config.yaml
routed_scale: 2.83
n_kv_head: 5
doc_mask: true
Below are experts of layer 9 (counted from 0) of a mixture-of-experts language model. Rows are named router (the router's row for the expert) and show model dimensions 0-159. Each number is 500 + 40 x the weight over its row's rms, rounded and kept within 0 to 999. Numbers have three digits each.
After each expert's rows: a language model's description of what the expert responds to. This comes from a sample of Wikipedia text that the model never trained on.

# expert 5
router:491461474492474488470592457462535525517554523459551507516441539485409440431474594437508495500545477524517522565559491543554484577517518524464477533480468452519561499451453527546457484491554580516551513489474480444546480536443531511483546456549507511557432517469489455413527530534519485551498510526479515475455457493448506489466470510493455509424473481515471610558464560412531528529470454457518554479454582513476552531520510568472494441594537519445531499544582527456479475472508450
Description: Digits and mid-word pieces. Single digits in table cells, coordinates and scores, plus mid-word pieces of foreign names and words, such as Rosenq-vi-st, he-pa-tic.

# expert 8
router:478415562461515486574471495467558506462605554504418481556491543459533481551472519534470578482479546504489471482513556492465515435503469471479507511464467447477588499473549491592555520534485491468541493549532440472556516563560483479502522473476615485497464512514478536438520545490521461529444569437523484534439469558477520553550449483480500422473526470423454422492446457540484516544457461521544527507518465484470447466519479454545491482508502461504526568512544506427572490459493449
Description: Sports stats and rankings. Words and punctuation in sports records and stat tables, such as the period in No. 413, total, number, Cup, Award, round.

# expert 18
router:540503487487499480578505519480516482513478485558509488547485457530475484504530492509511485553559462543495498549497503455558483572485460476525492521544446513453428504521515414553472488583515444510515488553592509553567462525473413536505559484503567500519470521470441548551469509425548468458533433460524482545533483551527477477489545558475476539601474500464529468549420527448551562510464517483537494508544520512513429517500489545506539533453536503515526555516524473535455471530458476
Description: Table cells, score dashes. Pipes and dashes in sports and election tables, like 6–7 scores, plus name syllables with umlauts or å, as in Bilston and Nordström.

# expert 17
router:423500485487482514434496471376492451551489524524519507483512521540510510501538498540531489470542553480510507484481492550441482429493508543527563517542507528515488494529513456454552509493453581563488550493526521585544524485486485435488567544405463560492570551382547469512539504460482488534520521436434514517480557486564489554481494481445439461504480514547517496476519503508546499533451556515517508415549448458488453504547481488444529490523533449538505472489462465458400461489534448
Description: Taxonomy and name fragments. Line breaks in species taxonomy lists after Genus entries, section markers like ==, and odd fragments of names, such as Li-ver-pool.

# expert 14
router:485517524491472478463557499625498434446504491479511573469459527528597467540475500527406568477509501503507472554469476433476482480440449524521522450585445476566523475486486429530498475474526544449457487591449519504546507571534470597499533557488476433481454510500535532470405470492472386485449499502521460528470564570491511493491422473477490476527511476522561530589516496450509490487468527459528476509534506499526527505539509603480511513457536512523469536552489458595507514497502481
Description: Person names and pronouns. First pieces of personal names in lists and tables, such as Ja-ke, Jean, Andre-w, plus pronouns like he, she, him.

# expert 4
router:511466546486563504558543555473468525442548525498541492410487470459474587453560467511479500533547463481520560545518446509406545522460467463469539513515527534507482525475423504461485542497532556452471495454562432518483497513513520553522449470510536521488524487496568545574462528491473496501519408427489583465435546486510553515518530511550501551455508538511416547464509497452499495516480453463523551517436535599503531521560552502445459445462481567507546484466509475434480484501505419
Description: Digits in tables. Digits and cells in statistics tables and numbered lists, plus the word piece "in" inside names, e.g. Alum-in-ij, Hyac-in-th.

# expert 27
router:449486483534571513502459521533456520509506557510472485493538472494505515575476543501448484554536445476465524502490444534459482569452450572438475602563469430480435499490435500549504529572522463480476515499484406535502522492449481470508468456406548518421465442471470488510478521510542466451480415534482497513466540540496515464480533462448542570516475472520589512513518448527486523505499523503498533522491493530510531563565444552543531487496512565500534559545526513463511423510510420
Description: Romance place and name pieces. Syllables in Spanish, Italian and other place or personal names, such as Domenico, Vázquez, San, University, River, and stats-table numbers.

# expert 0
router:526523498419532546495454530463513499506497549447530554492517490477470568514447483556552526488494554466583493481502589516499483572492553472506382563430524551508576531468517541530495522516583542499554518459491441500460535496496445485486532586478481550462479475566497446472490445524512550562525496506447544506426583431463548442416508440503545543476484442563540502420460498478499516484514511535524494491475465504437499533478483513514490465484495539497469488473443514478468502415503498
Description: Function words, relation markers. Prepositions, relative pronouns and verb endings linking clauses, like on before dates, that, which, and colons after Died or Released.

# expert 6
router:464483480470553548487479536444500436508584445494478501518529571484543503480484504519585479478535542381474435571489448514495495518473520483449448567470505445532533529500533464434432461520464501542432523471462547497529538492508504486491512533460468566516534504465505459425476503594465564467464542473584508477475480458538523512474457474484484450548550476481554466490582489552491421408526601503511428491487574490519534570411522492539472466474546500497546524501462477510478485532536481
Description: Name-initial consonant pieces. Initial capitals and middle pieces of foreign personal and place names in lists, such as D in Derry, Z in Zhaoguo, and s in Yusifli.

# expert 26
router:451490590527446495485479479458464566489530465566508466513481450499492497513534530510429471531492547489591486453503485451523513499529465496543515500458491522513505520577593499486517487499489437502435530549527510496554513487500505593525497520531518526499514425471460574487450461511487526506476519584428526538469463506458458479577491524543482474520488515446461474533419484552511476528506441519547496531539507538556550479556486528542546536512490490470493522491453414456583489512440406
Description: Numbers in sports tables. Digits of scores, years and statistics in sports tables, such as 2-9 in league appearances, 20-2-1, 4-0 goals.

# expert 25
router:496470536442497459486512457518523495438514491451573483532541527575490584450458424537504490472512459497466533474467516556513526534468461559542513490510500456548401473501542521416456449470554507498526479521540532529413517466532498493527507567488490400451507542481541494497447505450461456493417522431586473538508457508477462445476535505512522482500474488537529517476498538557488579499492565509525486504457486534461455472490483420475490520498493455490504524460552535519496511470421481
Description: Word starts after hyphens. Opening word pieces after a hyphen or space, like pro in rocket-propelled and or in third-order, plus and, to, the.

# expert 1
router:458503465468490471462471491550435506477494409457537502490541552464510480544402464460476549458537530455469463496426481467589440489526436596566516517433498547573479460486506502475537512524498567516501538416510503503485513451500494493541543473500521496476458476524517505469527528443469420478502504519464451535533493522509519505503486475468462533486495479511523527545596441513529491530528574530524536499444529460437423516480546475514475562531461416549496411450461494539510504477406534
Description: Song and album titles. Tokens in music contexts, especially pieces of quoted song or album titles and words like song, album, single, wrote.

# expert 2
router:480477480532513492495505461507483497526482489493505484477524431476584474492506475517548534528489453537511442448481482529499522498526530438533518493497533565438492452515451506408531431517476543571471427464538446489533443436498478452527424479475573442471514497513519518557520531430458599471500493564490520506509469499595515520509471503487496501483593487526537468532524577428481517466519518455469550520453471526543532500451487438546453436482490505476484480506453461461465503569483509
Description: Noun-forming suffixes. Word-final suffix pieces completing nouns and names, such as -ation, -ity, -ism, plural -s, and pieces like pow-der, mil-k.

# expert 30
router:455508471427504514476530465538497477514502523573506498504450476524503497539538544558480474530584475523483538505530464535439403466429506556460486575548475510486451495481534475521528558488497509461514550472542568487501574498518484421422532525491484531518500478486511529482478555492435482548499405472470478493571481503560499461547528476489518455543496563554487531463451567456563557529562504457582494429467545424475452501466525504478523469479470467406564547464475488482552520522513541
Description: Name-start syllables, line breaks. Line breaks, digits 0 and 1, and short consonant-vowel syllables starting names, like ra in Iraq, Ha in Haifa, and ba.

# expert 28
router:509531537566494508450501509432569530495493520557507493568494488502528465467477600370530476436463456531511459515462485509468464523491500499509440443538579509463410543496507507515531487544434454467439517485535497504510434466488575479440542456533534498566510515566460469493534473477487470468511478521410497505533488465482522574480512442505472534444503518482491558552482525443424541450516521528493463490494456460528549494485463450529462510471500498538498458475506504473509438523443530
Description: Nouns before commas. Head nouns and closing number digits just before a comma or period, such as negotiations, agreement, city, government, 1700s.

# expert 16
router:554471534484439516527444478562487516590542489510509464515555515528485471450571460461528574443477475497520549544472465519467534466500542442445534499418547513531419496463460563457496483546454470482451513517515522474455563550477439441468488475511539580456539517493556455505522501535555399549474552527484443465501541518466470490498537501524546530496558520579525456489480481513458467470561416518439521507532444531547485464395475500528461504477507471560485394510502469500522520474524443
Description: Prepositions and list breaks. Prepositions and possessives (with, between, their, its, including), and line breaks ending infobox fields like Key people or Industry.

# expert 11
router:549552475516452444551499573518445504500500537513534504512498503476504562511539470540492503538577470488432448528474522501537457493558559504480618544483523431388514499528435487579562516503551487484526532515464495557499514533441555506487466529527503542577449542522493574472488494476470494555491512500515452490576430469527502506539523520509535420495512524492492504507503496469502458511502509508462486472470486539503520489492522510416529557499481387533406580641556483414548540506512488
Description: Name and table words. Spaces, line breaks and capitalized words in names and table cells, such as Burkes-ville, Memorial Hospital, Time Traveler, Pld.

# expert 29
router:483518491491535560578543489468446515445509603548498474551444557532463542508470454508518530450470444503466479523486432515488543441505467423507496528457528521462523460533610453480533553480454457497457481473468557562455410452476477513479462484592536479534549455440541538465583485518492534534477558512442492535582515464478531492549441520538536532484474496532467458473490499544452480482437469482480537440449452461443458522559492520514465555507451473593510505447481495455471561500526529
Description: Lists, formulas and statistics. Line breaks before lists or formulas after colons, digits in census percentages and identifiers, and words like The, National, English.

# expert 23
router:557455519561445543432545537514460426526468471492450627499458538473501499477543481429456509520511440494544456444513485414547577499490540489482512516526480458517482369552553507508418465508515545483500491546498482425541500468462428472501484464525439486530466542446495466500477515475530520497521480579578463495548524474534546468547473477518487520493487500464508495552526492540437429512499551517520463584468499491540512566477549555547516551520486546574511487442443537509480518498511507
Description: Narrative function words. Articles, possessives and pronouns in plot summaries and biographies, such as a, an, his, her, their, plus following word starts.

# expert 21
router:575504523487570439512544512545544486483454561470498528458508491488431408461514539535483499512538507538496515488428513454482524484469503476496467450462516555524484483471475492531486543481504475551504491480463462494481489502520463484541509496440476459498546490483549452574460482514517461488477529557527493464470468562444496578421472457496531532469525470505557495483603500520441469536465526436488566504530502493533440461526560473453511512512457511480488546477485501563499477482562529
Description: Biography career verbs. Verbs and years in career biographies after he or was, such as was chairman, became, served, joined, remained, and birth-year digits.

# expert 22
router:478546465551481541524511473460525484464473487466516465491506532505555476457491488483454476541480457485497510538448526452544459533465512568505524481451469479482576427488502520459568482445521479487483592537513527515490520491518479567524520561474475454553474479515451499491453507594543448436463466485439423506459494484518521512522562459473550409489534553450522482426537488507506502536460522463457468483546543545487545444554503486516481421449437526439494542487491487529493558470454428
Description: Word and cell endings. Tokens ending sentences, names or table cells: periods, closing quotes, final pieces like Le-ip-zig, Sigu-rd, plus career or team.

# expert 10
router:535521514417504508460490444498499542449471474516505562483517508539537564465468495460495523440472515497497474449560493476540459535470486523475468519493524515509469493466473491498514506562563473516452496540431482549459500411534465474508561500532438450544539518543419476503549572545434479548505498489545453462540438509475486515507445513503507592570487501544422467441517479549496475504521473530467416528530455554486541455537541549461509473510519501513478444426467556555568475482483519
Description: Function words, clause links. Commas, line breaks, and clause-linking words like which, who, that, also, plus -ly adverb endings (Eventu-ally, Collective-ly).

# expert 15
router:443468484512563476546494521522564450499431411525433478501567450538493561558516540448534471443558522449527502546419534434491534494483507543478457579485521548453533518495498436460563383390481456513540506448449530471553471493436508554512510464503519513541473549512520515544485496560446594509491461479470416478488448522538443525543547431468494509537537496447517442425507484478545414496443476457489532498520487501488525473495462444504529527530480404481508560447537469436490495451530557
Description: Initials and year digits. Capital letters after a period in initials or abbreviations, such as B.C., S.H., U.S., and the first digits of years like 2010.

# expert 3
router:515542436480500519550473470465453529494512527520500532519531589504468502522517465530494379537493519443453509532500473521542447547519502559523544459529476545559508464515503488543454496486512434521528469529492497445492483484497523452507519466448477485514529480438520502524471503462515549508522507514478593528535492480475440450528475563534524545468478473494512518489557537472502473571509519536530444480523438590534478431474465510485412474471516508512487467517468495469555514477510476
Description: Spaces, dashes, auxiliaries. Spaces, line breaks, hyphens and table pipes, plus auxiliaries such as been, were, be, and degree signs in coordinates.

# expert 13
router:571516571501491508446443520498556552490622501471444498508490442452545517423520520489553483446476543502473502502508499538492560537536594498553445427501479532532514514439454572522471510487509488502550405479532456588488524494469545452504462571458450470506471434539460545480520516482519541444517587449449552569549513483543506536493536503545495536474532456458536484506456492592481472467583510499507455494491500471514564451492508472527483528524510506488521495510503518466513572606492486
Description: Ordinals and positions. Ordinal suffixes and words like first, second, years, North, South, early, and the st/th pieces in 20th or understudy.

# expert 19
router:448492430441502514516519450515462477546569465430534417496569434497516473586540458514485472529513512495507503440515445487530459481399459505448473449467451538486557479544484496460431525462497475477504492427555487475532561492550443506510545479475478473534426439514527493505552530471539546483546543531436575496527496572529403421483503485504549465517514455503448571453480513408471523536555506474464510452472504508511476502515572543448494564458470478477537500491541445599489518503513531
Description: Foreign name fragments. Middle syllables of foreign, mostly Slavic or Baltic, names and places, like ka, va, ba, in Odesa, Davout, Podmelnik.

# expert 20
router:562467522478487537509497456489520502497530462411555559437451536591507439438514537469461465473454550519417557481524511471448454461587502491527577547587566466475460446517499495528553485516496446472475460545547523472441544474474464486483468475538476552520510479520432517522480442495523478425448529607554486468449509494469489452428523518526552498530552497526464484538497494547471481513525491517546500448529499555508523581492529460471570494507488602496477520511482466511577506484524484
Description: Infobox date punctuation. Punctuation after dates in infobox fields, such as the bracket before age 45, dashes starting fields, sentence-ending periods, section headers.

# expert 12
router:424515524495482484568479512514411586477423467542541510499555551588470537492527543573548506510447508564516514501485507588494514489486486590453529436546540501421500480492594495475465459484519478459486563509485469523485527611521529462532491530501510473499532551476518520488510497490467526538509544485457513553443495431444491526444484556489522444565502508447479535472500478424457571461472504530443592494484539463526522513491544531463438471483516532554479519468489488495442455515530465
Description: Mid-word syllables, learned terms. Syllable pieces inside long words and names, such as Meso-potamia, Mio-cene, Vi-ta-min and cata-combs, plus capitals starting names.

# expert 9
router:585538459536451522461480580506464472517484460558489514444478476523481515493443466395570500507521452568498553482511503517464522522495527439497546480543571489485593477527522471457551515532541506502562509482431461567553470472452455497540482491575575429462560542474488549495569453543539553517510506530468509472518527498510476543458531482462456476552518470459433456519489543547491518592507497490525500543490504533536419495544452523503520494472425587572487544474467507542492508506513557
Description: Adjectives, numerals, word stems. Adjectives, quantity words and word stems before suffixes, such as first, several, older, theatrical before -ly, and digits in tables.

# expert 31
router:535579545531443496535496471534517500536486539501496449494534503389472428474498482462497463579485462460477557483496447513484568479438452511568535449497443533561437540510435434565527544514461423486464430534517571515456537548412544434505424512492512525570547504579511518470497492548539530498518504569477472525529532565517468463446557542497509487487484414495525509546472440502411496462505454421536438475538511454471526524490499457540531522533541501529482524529518463525474565490576493
Description: Infobox and table headers. Header and label tokens in infoboxes and election tables, such as Belligerents, Democratic, Location, colons, equals signs, ″ coordinate marks.

# expert 7
router:503466477442427460500574435424445542506447468533449518473567557487482491552483471527538507512581530444457535500567450501516561515511467496426570481513507480513448522481508428443532497487568541482582521466535516519488506576541456450531510482503569558477484592493553519486527426505469511543563552493470537503539439505524467504460538523542525558480505539541489391485506498543521494549522476491509519477514545430499491519475551485489517519564558500471452536471453511471452517489426476
Description: Spaces before numbers. Space tokens before years and dates, date digits, and odd mid-word pieces like fa, ur in foreign names (Es-fa-rayen).

# expert 24
router:439514404584512521564558524562473460527470506516555513440472473535515459523456530518492468564456551487410534533535556476604448533508583478535478483460518524425558502482474512512550546498525508489493568541465561494509493501473555551513469527482458487528511524497488575488498475543568487489504534510497460466519562559519488503554486458445500428492487571459490533509457468466552519469492468467464487443440557557553502479537530491459455495472501556493533494578493556510478512498435518
Description: Surname endings, month names. Final pieces of surnames like -man, -er, -son, -ton before commas or pipes, plus month names and John or York.